{
  "n_layer": 14,
  "d_model": 224,
  "n_experts": 64,
  "experts_per_token": 2,
  "d_expert": 96,
  "d_shared_expert": 128,
  "activation": "swiglu",
  "moe_layers": [1, 3, 5, 7, 9, 11, 13],
  "router_score": "softmax",
  "normalize_top_k": false,
  "routed_scale": 5.66,
  "balance_loss": 0.000541,
  "balance_bias": true,
  "shared_expert_gate": true,
  "init_std_router": 0.00753,
  "lr_router": 0.000609,
  "vocab_size": 25309,
  "norm": "rmsnorm",
  "norm_eps": 1e-05,
  "tie_embeddings": false,
  "optimizer": "soap_variant",
  "lr": 0.00313,
  "beta1": 0.95,
  "beta2": 0.98,
  "grad_clip": 2.0,
  "batch_tokens": 32768,
  "seq_len": 1024,
  "train_tokens": 216000000,
  "steps": 6592,
  "dataset": "wikipedia_en"
}
Below are experts of layer 5 (counted from 0) of a mixture-of-experts language model. Rows are named router (the router's row for the expert) and show model dimensions 0-223. Each number is 500 + 50 x the weight over its row's rms, rounded and kept within 0 to 999. Numbers have three digits each.
After each expert's rows: a language model's description of what the expert responds to; "mostly gets" lists some tokens that are sent to it at least half of the time. This comes from a sample of Wikipedia text that the model never trained on.

# expert 35
router:495456465496468532389459556618535527503520579388506539484529502439504455470520439451537494556487533472560560488451442530528491498356520431502507488535486559482520588563474594500458396541410454539506535491407512533501491525473554500509572545602458549511547503557442442501462552526540499492531511469359564587550556522507513499502507491476473527506485512476510378559484512578493504501440543401459610515444512508446474484513483541419433565564414422463535432597563392437480488466523464532450591453559535500469418486498500534519585579494383502523597464505524453538457401549457589557527523493462552427506498469512579484545453473514534551533515447538526509432514512568488547421514
What it handles: Abstract and political nouns and their suffixes ation, ment, ism, ity, like government, rights, law, expropriation, insurgency, allegiance.
mostly gets: " government", " rights", " law", " Act", "ization", " education"

# expert 7
router:497597459457510422450557511457476447465540517602484497527552481428558468500536515509586533459459519481559535533482518348448510515487500585516488484494429496458507535594451517521493461449492459554512434514501552436451524399524497482547481563582448574504558445487526454421528482511464396430485565469354491589507521554513527487569482536443515561469510517528508515569419561566478444438497472470476485446507448522508553428554430454475469587533474558488468391486476509460480436466525471353374572498597489428545544515554550502533554447443516549479546444410454450534577523470470551502480516433436408497585527456539541477439485467552524580491535508490541469482579548500445559617447
What it handles: Abstract nouns after the, a or in, often in set phrases before of or to, such as number, example, in turn, in view.
mostly gets: " number", " example", " way", " age", " means", " terms"

# expert 5
router:491509465498529425567540431465411479510440456559498487456498541441488460515505518502555479505517488509537545538535509507413480468410410425472520502456550495503479384460600473505538487435528518525422567479538420597485471515507504481527565578502447495470523451505572551523466535526515494599506497511575568497377500458551346519572464544544438540524457453456460523558449607441471540440514466548491561449375432455440494490537483558370463507524553548500533563518468584547484525442504467582464519579473450496472543508449541540588444426482477492575545494482420465438479546500556481527478557589601580552414512502473463446537486454436480395457583517559518532559409545463525576558521
What it handles: Prepositions of and in (also from, by, de, von) right after a noun, as in language of Nigeria, degree in 1979, remix of.
mostly gets: " in", " from", " of", " Of", " by"

# expert 38
router:493547533438533446506485586526446512537561424441591485531500576485503551493511465400441510546468494506508492498494461504479460526509488409472510425415504493497464581549483634527414546494525542524559469521574446447471598413556404490455606495411513451497539470547456513442543448469523549457435516461570454481524415477505506520592484532531527493607496562475504557545503440435535466508528498521550439449486423431650452481521563447526468462489509467503486559457585487480474556475551464494401372441378415419520429474559490528506506581517537474533483540479454495444490515474482482519526561465481467522613457475510418541504464553609508589495466534478483491519481548481545347569446
What it handles: Inner word pieces right after one or two first letters, often inside quotes or names, such as T-ent-ing, wh-is-pers, c-ount-y.
mostly gets: "olk", "autical", "/a", "aked", "Bl", "ould"

# expert 33
router:425440495431496475411507623528436503589506595376559504607533557510510484542516464410471481564540585444540523498540512491567458499506475491504511540533537475439447509483527561563526526491538525534550505494457570492553514447534443450505498547464492504508504432557485528422457442483552537539513515512595534490559537591443420511479532470603563529494499507508544466555502422502455451556392561566487514420565571475601432485497424419527512459539474585432505481453463545504489560471482494480391445463486453526597576440440492542414460523541538561449499524549426476514441485586430616452438559458551558417602484463528502480564478437531377607457489541475515507452505489463487455508479
What it handles: Inner word pieces after a first letter or prefix in Latinate words, e.g. imp-oss-ibility, imp-act, sup-ers-eding, ject, press.
mostly gets: "ject", " press", "pl", " port", "cept", " Tit"

# expert 62
router:481553521530539550498491545478632533493531572476554505560529504483466440531551534550528514437473439525498438490524520539554461519580433607479492520538520524569490381457532521507491459427496489382405410499501464498418468507574443452519474534496449591508542531423528491477511482497422474527529547486467525522487543477469347442607475540525526506417515458488500513495484467599601432496505487602601447519466472547494528521431485448539492521522516576434450452543542486441506460512509564404334502485522547500417524472460517538490459470415535477557590527498469517667500627538491499482466500481505441477463477468502403454486530502540564425574473527485499554457409568529474421440526
What it handles: First word pieces starting technical or scientific noun phrases after the or a, such as human, protein, carbon, receptor, Ass-imilation.
mostly gets: " human", " carbon", " protein", " Ass", " Ep", " receptor"

# expert 4
router:562454444484603472502531424529584469430436446544527500487476532555414503497591507515434538536478499369473530482504553461582547485547496441470545470454481473369478437515536504527449523498576562534443466449503467534589530475484614506517492564522527533491457490423437535541461525551457464429454602462499496579464471459533499510396494411566487537496546577577438527489457463547487466522553577553490592519581572539552482424478561535546481554461518527560572576607476475403479484448459469582539408502511529465485504513419537476574581429573519414498504485467487492599449556488485408549566532433545506509478519509519427499513524461517515470389536460366500533503514456478566522424511
What it handles: Opening parentheses, quotation marks and brackets after a name or value, e.g. before birth years, scientific names, or converted table numbers.
mostly gets: " (", " \"", " [", "(", "===", " “"

# expert 32
router:525529488572486533552573413516582423559494488509439454410518568575522422520472537481460472472553496552505418488529497600550499568431478569465486539484571441492566346507478415511484540457537568504428433453510470574448517566564515390441547519478457518467552530472569543543503527519533512548496456505562494568482427504598391482522472443526451526498522428463450473517415472482421545516479478501480458553527521465475520466498608476562512455505532539486514560457558569497471428492491499533561425415449558496488451630539585536483497517496417468553520448558568452547513499445607522504438507458494566429441470481510530528380463536457502571605508605517431467465431558501564552495430
What it handles: Possessive determiners and the after prepositions, such as its, his, their, 's, starting noun phrases like "its roof" and "of the".
mostly gets: " his", " their", " her", " its", " His", "'s"

# expert 50
router:495541536482410471550511408559509499486451437496492483458504539606524514488541546591480506496520462497533515480486533499412484522563544584496530493493469586597560403588566491535540523433482535537576587524498441536447477594528476505450540472484576427464481612505464543531452537500492605502508399498546472458444516583624594508563482475500549468418385468539522483510503459530536515484490558514529458465397532501518429461509489384421457485438422482555516526519460509541484418525458568554576413558562529534462518541458485527525568517491518485569433492453492498477563596516582337442528505552480549486399581520485465537469473446467451494493545544549452494469382452498487561503581
What it handles: Commas, and, & and semicolons joining names or items in credits, lists and tables, such as "Jim Peterik & Tommy Denander".
mostly gets: " &", "featuring", ")},", ".,", ".),", " et"